From a checkpoint of a small mixture-of-experts model trained on Wikipedia.
Size: 9 layers, width 160, vocabulary 7829, 21M parameters.
Training: a variant of SOAP for the experts, 451M tokens, 6876 steps.
Below are experts of layer 2 (counted from 0) of a mixture-of-experts language model. Rows are named router (the router's row for the expert), gate (a neuron's input weights, with its number), up (a neuron's input weights, with its number) and show model dimensions 0-159. Each number is 128 + 24 x the weight over its row's rms, rounded and kept within 0 to 255. Numbers have three digits each.
Before each expert's rows: a language model's description of what the expert responds to. This comes from a sample of Wikipedia text that the model never trained on.

# expert 11
What it handles: Final vowel-ending pieces closing names and words, such as -ia, -a, -ago, -ale, -ton, e.g. Manitoba, claustrophobia, Tobago.
router:113119148095139111105133131122138095110121139128125097154129153152115111155159131142133102118118110128149136147108166091106118098142113132160073111114131166132146145139109120139154150131125121111115155145150156092163087125082131103133155135160173118143112086110118178151128097103162169128108099078121142117170140143092149141141102064164137143138153131110115107103144150095204106146135112103103171150128170123123096135104166103098137125116136121082145126080113105137103135146110122
gate1:184151138136113132128104105093151139087104178138128133085148138101115120113097154077145110109173110163176122098158122170134177136116146145133143129093166115137134120132163137145104137118128145107096105100121118137139145131114156132156101101127081120182142140117138126148114105111149149125188099133098106136093154160145150098129162165111126143168132139130146115122127144144113135132091141079147117151112146143128117125170080174149128130092123161115159112138072111127126111109102143
up1:114145119136150118089121132139118155112159146104164158107152176130131117118131123118125114161162123150180110120128170151116124122147090167080175133104131102125132107082112128119094108103146136139148083153129125146121161175132099136145190120157133096124131098112168130181135116164131108116119149091131150099104126148116099160130137170144063150177144088139121105126103121144134131115066168136154140152128111101124152139149112136111135115131135179117109115106092129099134125110107110
gate2:127159152128093165127126130143137162114175134118154160148102145151145139186139159161140159148109111094128123106168118120127156145097147157149093102130128150081122158137153128126122114127127125075111091105148109101102095123102111121138064123151143123135117170091143134116152075092119127128119113118125171130099138109169160121115150134149157098118122157133131112129138154121110133146132137104130146139111173096102071104171168178091140080126126138144176140095148117145131135135120155
up2:146159110141107118085119144127157098138068136121137086110131156129111148131142160117128142107141111111153170188128138116097123145133111093118104152133155126135147129114132104148077123118077113099145094110135123134112130149114186130102112092154119110091138105092090175135125107120125108129162144111114105168155110136155152160167128143128155140149128099123117127140144118156162136153138129141141087105088107146099119114105119095132141118127166143159135121135082132137076117081208128
gate3:136122141108136122129115141128153109135144175115169159111111130109158157114109105130098144111140121114112140116138116136160127153099069157185146141165127065122108116091135130128127120060115142148046083110121121142132150108098126121138117118168110126115093154136095106131131085143153141149153089157093136134143109144138102113104102160156165140101113117132107127176167114124121131109091115128129097114116116116115167157114090152112116119164143124109123112134113170164163125105090155
up3:096104136124113144126150134120126103095117097135132117100138131132151108092125132139119155101157090099121104128108121135132115110062137109096098121150093110165133183118126090106156147088108134150120108111116155124094143122123084149093132096139142098145103154154113109117140145121106143166176092126176092089130097125172166137149152119120152074126102167095096113123129187109149093072148104121171171142139098148146119116137131142131141114136137142123101145138099106103104147108127132
gate4:154117105154107155104136143105115114135122092136127107118093117107159122157118145119137125141137161106095105095133104163082165124151094114145115095116105119133173108130124122153133143110109128099127155147135138111170200098128144125140153123147115185130118119134087127150129152101126136175176143132150136120130161142077095126112084112093140113107139151128137163141096123123132147135159133077061118177140141129088136147105159086126110146132119161058130145155097108121145122121132134
up4:103098156088146092146131136182128126145155157108103170142152143145085135089154134105109144095071111135158132166108175112165104152091151137131149126164140124102088164116142123096115121128158139112115108130105142151111087144126121144142128135125143069112114145100169125102097112151133133086095135106106121148115115122140149156120131161159111134118158097132118100098163131156113130124114130158156101111091122153150141113144090156146158098145139085190110132095169135126098125132140139
gate5:139147101147107128113100117110136135157160091114133107115128155132076152145147124147190143093129124105126125101125118142086128128111170160162105097150139140149166088105099174129154163123099102123121104121145113163096103134153103109113127123093120129136121130132101114118146109101105144156086173158171133141126130102082125118128133169144140102200063128135142110130079137139149155131077137163129120165168149143121129109146131121073151135139131123138150126110150142100096138128152143
up5:115132132139084133191157135131130134086096120112111099148125144149141116114130143126132155120111129164171096152091090075138126119141111130097120157096158122174158124128168101140123137167157171142113139137147143109171165143094147155107088153133148096124090132135167132138122133113148087137159140099132147108125115147131096094123106089107117148084106110111136157138131164165174095108165101102160136111122096137103159174129135130176101122105156122118131153141099143137169135134108131
gate6:135145139122122166119146126129133117143141167130124111130117128111099147141140160148136084155154084090047115155112119147153126139129105140110121178109163123182126122159111128116121123133109092078137099187119170153157126172111108116106097129125108125160167120131089128124099106110112118103109151142073122129141097164147110104179135102134132105128115132138106139138104118119153139132128184166131140127111092134107145118114124132150108119130094146134130141103111129095102126208094156
up6:133124129120146120159129110156177113090100148129118105155105124145096132121089159173177114161160113117132100123109170069156129150116128132127113141126134119156116167117108125144121110109089124086142107157127126148168140185106103113145084147093118145129127120169102156167102120142131135151164102159117117131123108150123123129160129064080124124174137136108165141118087116188115141141148070096132129137152121120131128129088144101103111098109121106151147133108151086139117129148115116
gate7:084138145097140136109103154126144102132148132123122167175143110126161147125184144148165131127118100168088136145114116106165094142138164130147101103131124156124153139156136167126082103096091115167105135150130088125134146124155131120099082119133105128095128128140127107085147143123153123134137103136178137130125127152158087146161135161127089139125160138193152138095174101125145075155127127131145143128136120088086134106111139148076139098116131133143133111110090084155121141143113099
up7:133112151158119125147143110144103138157112104103076135149111133105155121085136186156139167108106159126128167167072111129128126140143157163136123108136125143164106122163145147093113133157095113151130117154105103135146143126126123146188115141148095174085086129128099167114115102135134128137124099150140106147109119129134154090138098146161120158104112136129134124117122120125181056144143097131193113110099141116096106109136103176109137120138154125130095136142081103117139140148129155
gate8:109133088084122151157106141051147074138074138119121168108105128110132142146129121145102161121127133129156158118109126149073154132137098161138136113114122088143162158134137101119109165120124149155162101138172149136130126114127152119142118164150140158132131079120097088153140136142097112142099133125135111153140129152127104120163145109143136142103121130116110153104115084102105118135106130142117130169139119145160124173152105161165097121080154100150139123121075141075120092097104112
up8:119103164175131122179126147145141159124151105139108119135098104120133139078140149106168121154110128145125120121133102142131173117167114102076125128141177150135093077089132141131098130147096159116066163133113115111135151128101091134123183132113158141099134130089122183112104159160148108100173134128125142126147109084138128125146144135134109164138122108142151082113120149179128134103142120118096129110134122141122119115118130098128148155090108129112096140135192157130158137114165146
gate9:094111166144114109116149126107125180125113154127102142110155123151142076106115092126108096188113156135130089126136167138086069131129140175117140122098154105126141127091094169166133114119097111117176111111106128136158114122106112144193121135120124099106064127110140127148129141106099135142146103122141116120144143160156121159081134105108109140116173124120116117149086123119133126094147139132124116145181170155124139130162126116102133178146133147087107120148098137123117128139114168
up9:137149074134157142091092140162143087149135112138139141177129152114084148176135130152159145170113098097102156127136113102157151147179080119135160115141109136101106141156134111122156156139157117141131147136109159157133117117179115136104119101124122160130138095122103160114127100190125146135101113166137115151085141117121152091166103155111119126146117107129156106114153124126124130163082169140141125107088115115079150130118141126167087083125100146128124123109140125150084146113131108
gate10:127112145123118104143116142113143070118094152135087181139106129164120106108137126095128170142150121131135122152142146154171117116121116126140152173121116115094125120152115120119106087108128154143128127119101097125168160128136160093099110116193117079098108178100090100150115133118118118139111149095147103137173148135157162126163165122116137079113088148124118123107195136127131176120094107138128116164138135123100115089140140094134099141127130115103111143155167108136113090132087132
up10:159098152126124154148108150139167111124113134117131105159089111149102097106098147104143132136182111133142123118137122116156139078080132134194133133146101153139098124179146087129106120136085139119157148153127106122142113142125124146107092123129128113126134177107117129105116109120130136089123123135117131107137107145136096154136110131102134169155086106133058161133134158126159153117131127145112177099103114087133110136100100113097093149088130124151096148129158177095186117155118095
gate11:165127122107159165144112153104153193116108110055155112147101154166148113142096101134159123130090188101099118122111106124105156143142141156117138136133086171104127129087143155148152139131111154150123128140090125129131093135127078144118100110110143156116104101147144087153157114123107155143121120123121120149121072137122101106117121126127151155097148133088101151087112138123139146172151126082119124122173131161155116140168123137163109109096138171135131097119132113135111138095113103
up11:138117131121120138091162096144090089155156121139108099115143140150109150148133156141132108110127118152185134135138125098139097116095130138114172090148171127125078169117093153120100144169146080121166139160139162133090143125135108161109124081157126123162146120132149141167136093111104145109144169147129139129145148137109183140139103113101125122177144173157112131133149102090076120150139118177133146123101126131108110134156150130137132135173113094145152122148170085157151119134122117
gate12:158161128122124108110129104160113120139154151119141133157121123136129077101157129109114116184139163123111133086123155148140098099165126161148114145136113154096119085104086181125073141141141115131121133136084091085163146073117156109161149125085105141096103103104089094101137122096151139125150115155155097145127107148091154140121125158138106186117095116123128109152133142106168079154158134115138065144114126125099108122115128135118135132129172136118147123139135142130113141098146128
up12:132126126132156116122095112135140143135159126138151093139122104125124091144157101126115089119146169121144091137124140079140126097116121102170110110095105130167132157146155155135133132089104123098128127094130126120136125124137115111111180125151124139136115093171172112161154144108139146141140106159147123132107133104105122187116129146186163086116086116087073110126127121164119100155157119122095088157132158156097109089087147154110139104124185101148114132131164120135137079126111169
gate13:161147165085129104116140124128149140157146133100106150115131097139147109114107093106121146147123129148146126135131146086137108151116172163113124164124126153116082162063163154097081096138127096145147085097113134061173128162145102150130121110145175166109149144146148123138101138115142132126106149143131160157102143134158146134126114116141130104097130139120063166157120111131138133116127163121174162099106131091181133132138091133151131094099160128135139120156119162108129112144108130
up13:097107105173140093148148122112112119103092096145140111091156116146103149160118058158137167116115136133141113141137124141143126138113062120135108157123103155124124133166140084099139111135096139104100152156119104122107123113127171133125125107121107137156091061107137118082174141149134104130136123183129066139166124093125142111129128130119072153116156109110182126129132118119113112150095132158131105113131122136156140138150097108111126162110150100107158123153132171102122148134140092
gate14:152120139133100148155131135074144097118160118114104163122146140106120140143142143194115113113132126156132141119150115112116122142145130112164159100157092144131115134177120071132087119127116150105133142133136166157110155109137164167099188113114130112112145119039094121098121128122117142141138119110155165151098156153144136130113111105118124099121138167127080129141124079166140093122140131089096141102128144068133089159151143154122148105138131149140123163152094138122111123138135098
up14:113135160127116135170111126115124161126139113113132097165138154163087133137114155130143107117151134122095082106140150156170111126129159126128136109158138160122128107087151113141096121143154140102134094055096159127150145130109143093169189148100155095152128143098138184149122107115120148128123149101122122116123121171149111126113087136121103114113128173149137176135096140119120113105174124142134181137082102104164131131114129138180138137099167154132095146118145165154119168133122123

# expert 9
What it handles: Second pieces of capitalized names and words, especially -red in Fredrikstad, Manfred, Predictions, and -ed, -or, -age elsewhere.
router:126151135171103177105139108076154156150169120153126150133098131110140117127109136113122118136127132150109145124153133119107170104094129118130152085103121158084160145154096156044151088162099109132081152133153132134139130129112134124099138135144108125106166112135098111144057177134122119113140131105085088136117184131139145099089115148146134093135130088104123137104148152121129133129102143144130089129119137086092121144112100166124103121111119127118089125119140086141156139127110139
gate2:135148188057128139089115151143157113101178150144146111128110077137143092122079118141105130122120143138151121124129120126143137131118123110113148134120138119138140127111136117123153086173142160096148115119105148124101112154120146094130142081153136117140172158135166139155173140136107115136116104116089153075157182139132132146127152170120133174145110083143167094148116171138114118159133120150115122093143124075154130114179095123124132136122094147144159156109122128162128159146108128
up2:126126098114127155182115161123109132105104118158117180110161137131151126123156140142148145115123185139144149103108103125135088092107173125176137163108067160101142151092116112117106087141103092136110111166160148137133090110106132127115168132119148170114137132129086103102117126095125099114095125132132117110062134125130123127146145097169146109082158150125082159129139121138161114103131140085131093131128130126169145131108171143126141151134150114190134127113127155107119118146137115
gate3:170132092128161115125105135085080103125111135148167107119103099090142119108128134107124139096133150079137116139108122127129088148115132131127164141159138166124114155149173170154116141111157156138123153117114135130117177138111133077161104101123140127132122124195123112111097151129143205166133115173123133160140157122135085157150160158136128120115121148112076139137135153130173100126122133124117102123142113109132145129089125117154125125132141089119128081123143110108096147085160183
up3:094129153135134153126143132105183161128120102139122126103114131098094142118147083096111158109117123152102130132099122098122146100075115106091125151156094091099125085172100127145121079095153117178132139111128130126139113102081160157150144084134117131160159094100134092080127147130140156112120116104114112118145133113150158123129120113095125159146124168124158102141161147134146132109111098095124141128140131095106094161176102059115137165142128114125154156153128088096131131143117114
gate4:140137104113128119112160099137123144131155189130109133137096102112141106125101159118162112153182125132108134180107099117041107141109122086109118131095142135163091121135099158144107161117113119166102077123131148123173148124132143097141129168159132150094112144160152119136136153097167140114171121114111126134096153129125107131134081168159171107122119140132121122159131157133153124126138124140137119104119130184132116116122126114111103165074135084102134133088110134148108124170114130
up4:145120133154139117114117164115195143102124123113122102127157108144155124161106151151101159112129132114119144108106098170174149128133132096160138122133133158122121128135133116108063138128157134173138136168115142184149165098114136111114103140126108142087116117137101138166161134133107152163132144092157110127188163127132084126127138127132104132113127131145141092118160105108076114113156115096119128173108112170096110097179074139153104154170159135148102122121103119130119129144090146
gate5:131117146146101119104123088104111124139131105107158145118102116145152129161142073096170138143132121156177130153147143114116150105150135101149148099113130061163145127166115130115103138096094143121179094174143097117115097121153127126161135132167097144114157075170135133131129119143135111115116133113130123171086153134150161110168162130104095132134150107152143172116135101079099100120162152159107113145129122137089147150124103124145140136160130139130090077117130130146116160138125179
up5:107137112134130139154169129109135158142087136140117076079115090131140132130139154158092141144141172117102125154092121123168136143124069105135112152134148119093100101114104147125119134093161128107128142135123118155137145134142090117127093118095129111155112167111152084142104182082119130122158110127113105096182124122123145124107142094144126138137114124151081140125152147138138185096115106077138144118106172137144163106103097118148115096154094109088116134105159113125111091122075144
gate6:144081120152155141090178127111149112147122117185168139157152116122152110141171147080128152145099140123091120145126133149136156163194132167138124126122133139144126149139132181130183115137158117103133130105108099122100114101118126119143159121143088141139142119131115136139137156162120118147163141140109121194148161095158136124144134157136111129099129102150107150116131157162117139076100076116174088132140112112172097126132121140090122101136103141158155119154176130141111108118130149
up6:132069127113140130099182161132155099123097123171182155146135115143151123139158146131115135137121142130112119132114131141139156137195137164131096149144127131139120155137120167132138116146179125094133121104104134092089101095123132129158175122140114134141156139098101136152145139129123105127156131114107121188176148108128105102131150172093105107097144105122119151150109125147117131124097123138171081137108114103196077126143113136114125074120118113150130136161158170154101105143131137
gate7:128132144142195116115163105105129132127114104119158173136132076122151136166108096137138149159146139134135173114148148140142130124094149122127132115149130179102173057113148156107143145139131128126078120087115132143149149131120124119090113136118145125089040124154101128162082143148151119138133127115186109148103128108134124158130122128129135125157115128147113097123179121096131082095109149116130176131164127161124116131093135137122168125103131116122164128169111137121157142129119103
up7:124152123137123141148130130123116103097120140076141114105096124147080129153135086124141094158109109106081154110125113133122130131092160131117142079139159171125132088129153147180152099124108112147133123094116119182153090155097125145129149166081157133127140070136150112124094118115139143101134125148106095140176135099145124145129092156135144109092118128146149161135140151103120172151127167151144129155149147167116149156151105153164123164092161113108171122141127124144126157161117171
gate8:121070147173091143087135131156142152131165139127114107082077186124122105165142108115155132128116088133152116113155103123135147137160146163126159115135103105165116139105142138140142086132149137154125108108152154125119153121120111145094115099120138151136140168147140067150084136122121124124085150168114092065143122114134122128124114145104084132115131109104178164131142118095127155101114128154137114088141117139127133172164121110176094145124143159163113107151131130114117127158094135
up8:101183138111118138127133112142129129119140151138098114145135114132157128130126144140142187115164134138112125139137164147105122123142121128152136151113114115160090116150125124112107182100165167117147106115106153144144113117146095171169095123154115080102134119120109173159159104102110148135119068162129135159102091144127118138149159126165104120131141162101078138159121145120134179140189129152134121126130091101098155149135145160140156141154161133153137131153124096087150104184142089
gate9:132135126093115136145089131106177133080126131117150105116129160116119113130109161142151139132093103132168163116123126134144167105121158120121089121162130153080133163120117099173132106130111089099106147118112128167156155126114138112112147127145127092110141107117136113089161108141085179147112127119141163115112181118122144138096093107127138136147106143128134084131148068094093133159126115114171140099120143110115085121102100080119113107119151184154155103164109104166140165107135119
up9:188100158158190136129149121147124123146112135115139132128167140157115140127134102123111101134164162108118125140111108108088080082150107126132162122093110113114123102115171157086074113116163125123123098125143125079081106133150117112134108133103158150130117127148159134116134138118175083132100155117104118138099099119119086112147123135118111107132141097127138139102127175153125083129141124153083111154135108140128142117151145123100105148136110082090135176082157129090098139171129149
gate10:128107131147126149111082109171144155153154050107108118128104112126131137122111138152166144130151144136126129154138133125125117079148130125148167118124145109129122135131171105131120081134105115139165102103178124147165113098150132118085172149115144154109143143110174138143081137139097127119169110104172132126090129151138133098104135137167156104155127090133081119161119176148127131074119146107114123097156138107140119129160088120095123145159089155115092089111153162131100126130120120
up10:121159152137096083135170158131116103119088178124129147101144172122142129159138132119109115147071145112122119087089111154099155178118116139114137119154109144106140139148103165098147156109138130129102104140095097119123124185134109139175059112161109118173158119142107128080119125089116112105108150148106124125150137102096141128116144132113103167129136175123167136087152091127150150146119144128121109158122112139129125107122124117153154118145168078126135156140110094148141159148155150
gate11:118146087121108120123111132156135094062139110101092135125147140106150170145155117090119139107114100137058124136119141118128168093126111114160134151149151077119138179127116141108103146134164109126134147177106176109096111161119112148145118149124088101118166176155121145149106174133162090121145166129118165131101128108139124160130118109108115112171096133150110136125161170107136118138166107143128091182128125114113091144098138116119161087119157137139138140139109124105106123109132117
up11:136170190128097154093111181149146150123118136154165139140145121199109124124142110159111132150064176108157127121149112161108136123142111140130139129115132196136126104105153147135109119144121112158097136131177128117138123109134157109143091177147101147109132120134121094143173112171145151097128111149123132125107136125151157114086183127118130092160145068136152150101131127107094124124123135127111147137143107128096113119130101143176091082108121126118119101107134125129155126132142157
gate12:143137117131104141087141099125153126122127146129122108103115128112120128132106101145157106140127126087098148120147135151144159136144118114147119148130142142144121179110163159165151129106122130132116125100134101175130104144118117112118102161055105150148146116152140115107116136123145142071107127171092160084138104101116099160101147128094110137162121087127127119155143125160096176056120136101105115135141143135174140143140180078129129114139113083124175164138094132168083125141147146
up12:163120168157120148133132106142128146104125133136137166108134107138084140156140125149118106115103102118129117123105146211130135110162114104141118151144118136147176161117139125128137139137143134154153133111191153095092138189141126121100125171131097164129134070081141087141135157160145127136148171115143113109112130122119131091059134153147129107212127137099123125122104143122150155091127106112118152141117122125152121123143143134118149158117124084140105130135101150172111149143127098
gate13:117108106167109122126131145109070088173103138131126143125133163113088133170083153128144130152129154120099155148159157127125170105113178146119124114122097177147117099119092190111141132120082130116128147174122120141090139105094129114134139160164128110133158127129154149122105169142157154138125112155155135095164114130149092152144099116141145109116071105114099115112110104152124064086137132114140088148129127159114134134161105164133116163157100138122140142140127127151093123145148129
up13:115144095124148127149123119123175156086113098140147135119117127118141115069148103118107138123062124119170125116142093113134095167148107112130143152142155058123112167124146107126123127113173153131111108100147112118174120125140122116132123107086166124102110126123146122123151100132144132153118118073112125139123157131081124121131159157084116178154206113108163127128127123096126203130114127105077137120113141106128100121135164093120134101120148110141115117118113115129151100112128095
gate14:177084150089109167133106163141131165095098119120136178118095157163111120078113141098091105139133115124149138146165104156098128144097101141134126086106092145100114144116154123115148153111162108109107113169128135127186129181138111122148123156085152161137115160112090117089094142130131150149136138135175094136088133138161116124116115149118100146122101126120118123111121100154137088110126109157128162118172126150114134146119125163142146107146132102156151141141168106154092127145105097
up14:144134124092146126120136168182141124110105165132141139119132149127132135105138139113078177144120102136125141162154166160134150106131099152163128122093117206113116132129148114095116104091124128127099065131116108178153125141147145138134148155084104125118133147149103136093086148172136117133151156115155137091111169115170121113091156156129138124109125133115103124118111088175136145117150147138094160113148134123144173166148173145160105164153105117142117120130137115104112155118134085
gate15:084138175145181165096119134127115203105133129107099124110116143155168090088112119165147160127118126129115113117135118145122131130109154103148085112161099133092152100133131130130118135088150094163106128101091169143163152148127126124133169097127132127108078162128137147120140143146156142119150136158158129131111107131120138133102122116103119114132171131189135163133140126140164158095106117117123129158150134142105119147108151107105106143081117131154095182112141088097126168138152166
up15:112075096150139121151126137108149069109097103110081146120149169108134085124106124165123119105112105119100147130143139109125126123167126115148151141119118090101148149126133124138104084146117120100132132119124134173135095101124131120148132099120090124094139092116151141122122117136092113124165169067073096127175136133140138126126129078142139127138124081125102125124151118130080106107099079104129159146144123107105109125140134102129119125152080183113191118137133138120171086153143114

# expert 3
What it handles: Inner consonant-heavy pieces of foreign names and species, e.g. Bh, Nat-w-arlal, M-ang-elen, plus coordinate slashes and apostrophes.
router:088153119128139123126125123142147066150118107163172136149114142113132153144153120143111141137148139113182109109131137150111166098156131142151041136151141162107149151142119132121143091080159157112117122157107124069126144115160087118121151105139137086117117130108159133137113125089102136142129131131109108138145153146115128108115170104141085129159166115154117112107132144133099118133092099090153136115121154169161148105141099084135139098143123089072110114121112083115109113089114130
gate1:098126113122141147114139184128137125123149093144097118137128178089108106082137146143121111149129115160110121102162179111130156108132131123104120166155135154160129149130147105121124135134106134089162116133155122105099152189170130137173148163150105156162092146158135124109124152140124145100138138156131080114094150178158150102114160156152107122157127102080106158128118153110137130113143090154113104150166127169118114113120109114156149168122101119140166090143124143160109107081112142
up1:135102151134138129146082093121092119111106120122146113137133101142113113169107075101163129130130179123120174170131114124136115124131110081151107117119140106114116138102117144118118104131146110139096117116081119141151118112127112123118137102077124116112089120109140115121147106141111105168161173105119148127144065131127096118175112116113170135081158135114126123115142109153118119127112126109161169073101117130199148124129145139104094119121137114138097196106138162134140162171170140
gate2:113107144125104101096139129181116128125101055202106108151089166147076103136137171169151107123144124108134137098111150116114156120170160142152118094119128132159174127118139173110113151183120146088127136134101122089116143146161112157109110126167167136093110099117099140114104092144129113110142124144110165153147139144109106116105148143089140108143108158132162115123130142144107146138125099105138133144118102119136184136121122132119108168151084152110128121132127120154133122130125174
up2:128129088170110115148134141139065106117123100138144099161124159128105128138105109090161134122139108134121132118133120132101185118152156146109133135134119155133161098133138174143137163109134143128172112146163093180139133162117130105156089148117150143133130129141172137118119164116167101129127121127134123101136139100125107092095123161161164120110109091160126140097094177120135156132167095133143103186165160144126158132138147083140079117168137160098103123107150132146131144107120179
gate3:151165134136168123145156107170106147143114103128117147127157130159130151120152146118091107123141157113141147114115118147099071124165164090118125099090150103075116130144176126087140138151091106137141103108105103125124115126147192149137080125122148132106150107071110116145146135117132156137086146133114124110139136114115134134105096156129171160110114120159094148098147106171147127139124138141125066113149078142116125105143156144129125183149166160118110095117134107146133122091132164
up3:120100124100041159095132087138143129142123096116129141119142116135137092105120127127080149108136117130153146117125131087122170169117095140144156147172130117109152169155125089117103131149129145150132144203168129133111135098132128147115168136153147143156136110162130114133151118093134134132146131160125117148148131166137120139109115121121131150135147157141131131184114156062117156142176171141146138131145124100111116150110125142114177117152107122167152152136143165148114089177135099
gate4:143137145143123160106119150130058111110133123083119146176146117198128143090119151094127130098090149120133149125122133150067156145103100119141084074120123141121107142087088130087096110182086134120108167121115139127164093144084131155151122139137118120101140156136127114126128129115120152128126142160114119154171121115120087158177099127142137086131127123109138152088142122128138142095192117135124124112116144117121138155100127129147107088144131151165095153128118162113119144126110119
up4:151118091171128112113121166131160176127141093102138124124144145165134142114106161136124115124154140131098133101160132144088120140107075125128088104092128111081135133132113161134113120142095155132121114134115129142097089093146148115153104111121129141088137167137154076147116107160142184166131153150162116084145147149137141135174129147094168142121169181136153159126123169142126122128140137124126128145158111141099146081086137069114152112122123147171103155128149139113096164116131137
gate5:096169130154129082126142106098126171120137157162119166111136100102126134196107114108113097116127108120106109121199139134126137157132163088125119104134172124159164146100133151134098149090163129147139165158123119131122144121164102098148159150107165131147117111135144104149120123127103145160125121107108130139140115146135138136140137092100136123140090082145087145135133165107107160146102107172151091126165135137138160132200137088108136124161162143149129121102117118143163135096115104
up5:130088122126099092172127129140113116123144133145066109088117151156096128132098139115137137113129081155149169160090137165170131102149125111134120147116105135131131147123100099113139113117068128076137120091126134160158121147125118141109110092153092136108195099152137110124104138139126130118121146133108156130141085103100135129117107143139125081131135164111138094124157082123112114141122100149138183184132138142150122183148114121136097122131124105148073152127084103130147091119122146
gate6:145115118133082185144145163107128153091121131128146138118133128145137095113101130134119061125105079141104122180109105115090116121143145133086126143102162146150150118140159134173130133132165110112106126104144175123121117113144116121129117148141116138134092099157112078125116078084149142124148164182135153170126153125127162155132150102103097157107125113162134133143153120123120116103132109099147128120119133169151139141098139160087147135092078103123128133167094123112095101171111089
up6:146076133103104122127141122111138155094079097087196115167132130105135122133102129114129131111073147135151089153122103119144192176146151147096140091148126136171101151132084139153155148109136075098128124163155174113145108149145112096126136132119108123146130082136113149131100155153135100111135134126113117152133118173122105110123121121108148127116122144150127139142078113086118129129133117167135174124113169152136131105129140145102155178123121103120132162110146148111128144087133083
gate7:116123158142145145133108145130103142150123140146154124157127057124117141151131129153093126121110144117143116125129093086126137105131176131113111105171111162162123139157116152142155089117152101117174151149119162119138167106143122113116116182096112107152119150147135171137136131142140125091158104109071111154130122142169091103116146100128127092072129075114089146132100120113144111167077134098145144091114122087113127086126105107123137119143114109155124099144136165147106131097140181
up7:136137133123142117119133142168060107148114113165109140132178099109160142202150125152130115150106143094113126157119089078112124178173114132137139117111109154134150150157110147133155123136137130134160142111146131073135140080155100138143117150128133111158137130143123115153155094106127101120135141132122140120134093158156096106114127159109127109092150114106112106099148068149143163162120152118128099083090107132130140143092141093124129116170107122140125132189134093112127149174145110
gate8:117145107109116128137174119078131142109113131145115091101129110115087152182113159129122142101133160071112131095135117130157131165086135154114098165145133127088110134113145159135168133112079111138107130130115128107152085114122130138090123133116139130112143171106158116175135115122114092161124146167169109160133083118134140086064113135140131140075107149120121141154098122099133163135139109108138130097101110135148103150137089155135134161159148100113148128082107111143108121140117078
up8:153171140088164129103104123146104130167142097152148134140081111166122178152144143104114119116143156115150116127150117113096129114164143093143118137112120119153126107155114136122149108153132061130105101151091140171111105157184133152140108105084129121116121116116107129109122124096128130090123106115128142115130150176151147153150140144099125088132102060124149114157130116091171147110158173117112115132116100145145127125132118096105133093109185167164147105112069126129117108145132122
gate9:154142175129145120141156153165105127120150120118132117122116154128141093089126143122128124170110169122179102144112150123144120111136119118138120122123153135131117168121155067148119108117116162143077119123141123107128186099162096099111125073090141093078118122185128156122096137111097072142106148128127118128150132125111167083153123132129122176149138127138119076092114145173129098159155139121167103107132128141161113145125114130127143114151167126113103112128155163130091148122087106
up9:110168147125163125146144128108044101104168154127129109111111153134142119102110133119114123125098122137156118146115127133169139112097136105168132148099154118147127150138145061142133158135112145156129124133117114142169126137170096104142123105081074113111104123143124136151079092144101086129108115098096100120130133134133145104132101085168142175134126133122134116125099154142158129165165128154153087107119124142123106116169126136165117091113185134098132117103173091127153147149100125
gate10:125133133169132086139107115089122126120076099136119108170154070125114132091149140165092107150159125091109107144138143113146102103136138131140108090073151121093125148167159095132147142143126106115136149117164114122086124091161069103117171116126163160122148171136141130123136115130098150104136125161101121111136120137173140106114189165127096121112155125081103113120183151161118122119120153108143168099100157112110108120140118118131141130084104106087123129139137135128109117137131120
up10:144124146095124153129102144153138116133164114172135077079094099116129133153132129153104177133100150150138185113164105084161153140093135125124103133157147148111161116112093106131137140145123146151126111163140118153175115143114127120174134133132124150148141118138106125110123107103094124167109138083140143111112117117082156129144159099118153117115102128149129165120112126131170103098164106148101101147074162135101130120166114156101092153134107151124138111098137129128095180124193145
gate11:115131111105129089132109136166125149112133138128132080146092087147160137133161117137140145151155126107125111141114127133131151140171117133106145197141179130163120136109126105121139117105136141120109107170085148139151121172104111148121185143162158156128153135120173132104129156099132116112117120095125133104146115152123103114142185125114119145155176125131154139076140110120095133150157069113112154184161128168160099102106124128091119118106086147107129143102132109098133172140096138
up11:097127102167119119135153120139148102108132099127169090175087109143098158144126092134146122109114143112167113126199102100130138094119129132098131144162162106123129102132135110149135134170152149144129110067122160109111136143133098155098146099167114184129085127105131122074126138130115145127078110078130138138142171114167105111108141127120095153144148159128160126098131148162100120150118081137160124145128141160154118157113140115100155119096132122097145108142113081097135151133130139
gate12:118122122064147122135093136136148096102082154128142085141137120132140163096131115130124114167132160156165108153144152113189119111180122108126144145105155121102127128107132104117162146166128187125150120126125102098129117127097178128155122109158123140141105152116151157132120105115141125138133124064167103143142164135161175126069121091108135120114131098145134139135113157075114075151084148119145123090122137136137133083158129125125150153162164150123142129152162123145107125113122113
up12:113120137057132119155153140109135098095113119118112088135100110089160130131154152119124110128135153141168073145086128141186107122106134142126135146102134125131135125066138104154147130186152178153148150095128109122096091156103159127142146128141129121125117130109133139106127091097123120118112114052158124104127151126166139150086100107120136113120122092156154126136125177124140140152113153110120108121124123137125145091087115140128164145161175129153124128159178147157120149102097122
gate13:132072126143142113103102139116147144138094104137154132118115117141114139136137146162156131109130145095120135066140169124085139091111125137138121142174123197126115137133120170116151143148088131129148147159111127147129127116160076186088138086123138107144168114130156120102099140113126169146164109150105117129124066121113128122150112128145108116084146147113143120121125113148111113109128147109188106144136059139108142154116131131114142114138103131155115130162190150130156132162082131
up13:121108138153120122112118129100155176132097130121135121069087133141105105109167144147170128152080096110142124069144118101135159080128119166159124150143102143116119106155132155123150128131115106151149146158124147180160124110150107144131168123157129129142142138101174104083100161120083151136154113144080123144151094114148129127143145100148146166173108158153162139105120111142105118136125136144139096151106079144118149120078162119110167133117125142103130103164163138138139126114089141
gate14:101186128093103164141135150111122161139144099087149107161104154124108132125151128116126121108068136124113138169171125143120132150142131139081105191141103161140097117106139110134107148140103126101144134146166150127134095144126117148092136152152109141101164095139148129134152120133118152127088136171115106137136151109091118166110134124153162079132122103149158143140151144101157128115115131137085122097169154133127144110159083115117150172131165139087111109175145131123140128108134197
up14:126138117102087103176142162158120128140123117119120141124105078121141168124141084095144082139123142157082113137119105184156158078130115116138115143156141151148108142115148135126116130155127163080157119152163133159118117086103094105116180152127124109088158111143148110127180163171118111149127145121149129149127125122099096150155135169094117110097151124139161102131135134122137107149140111158086168118130192115106155145173120112119144154136136107147149160125128149121122104138167123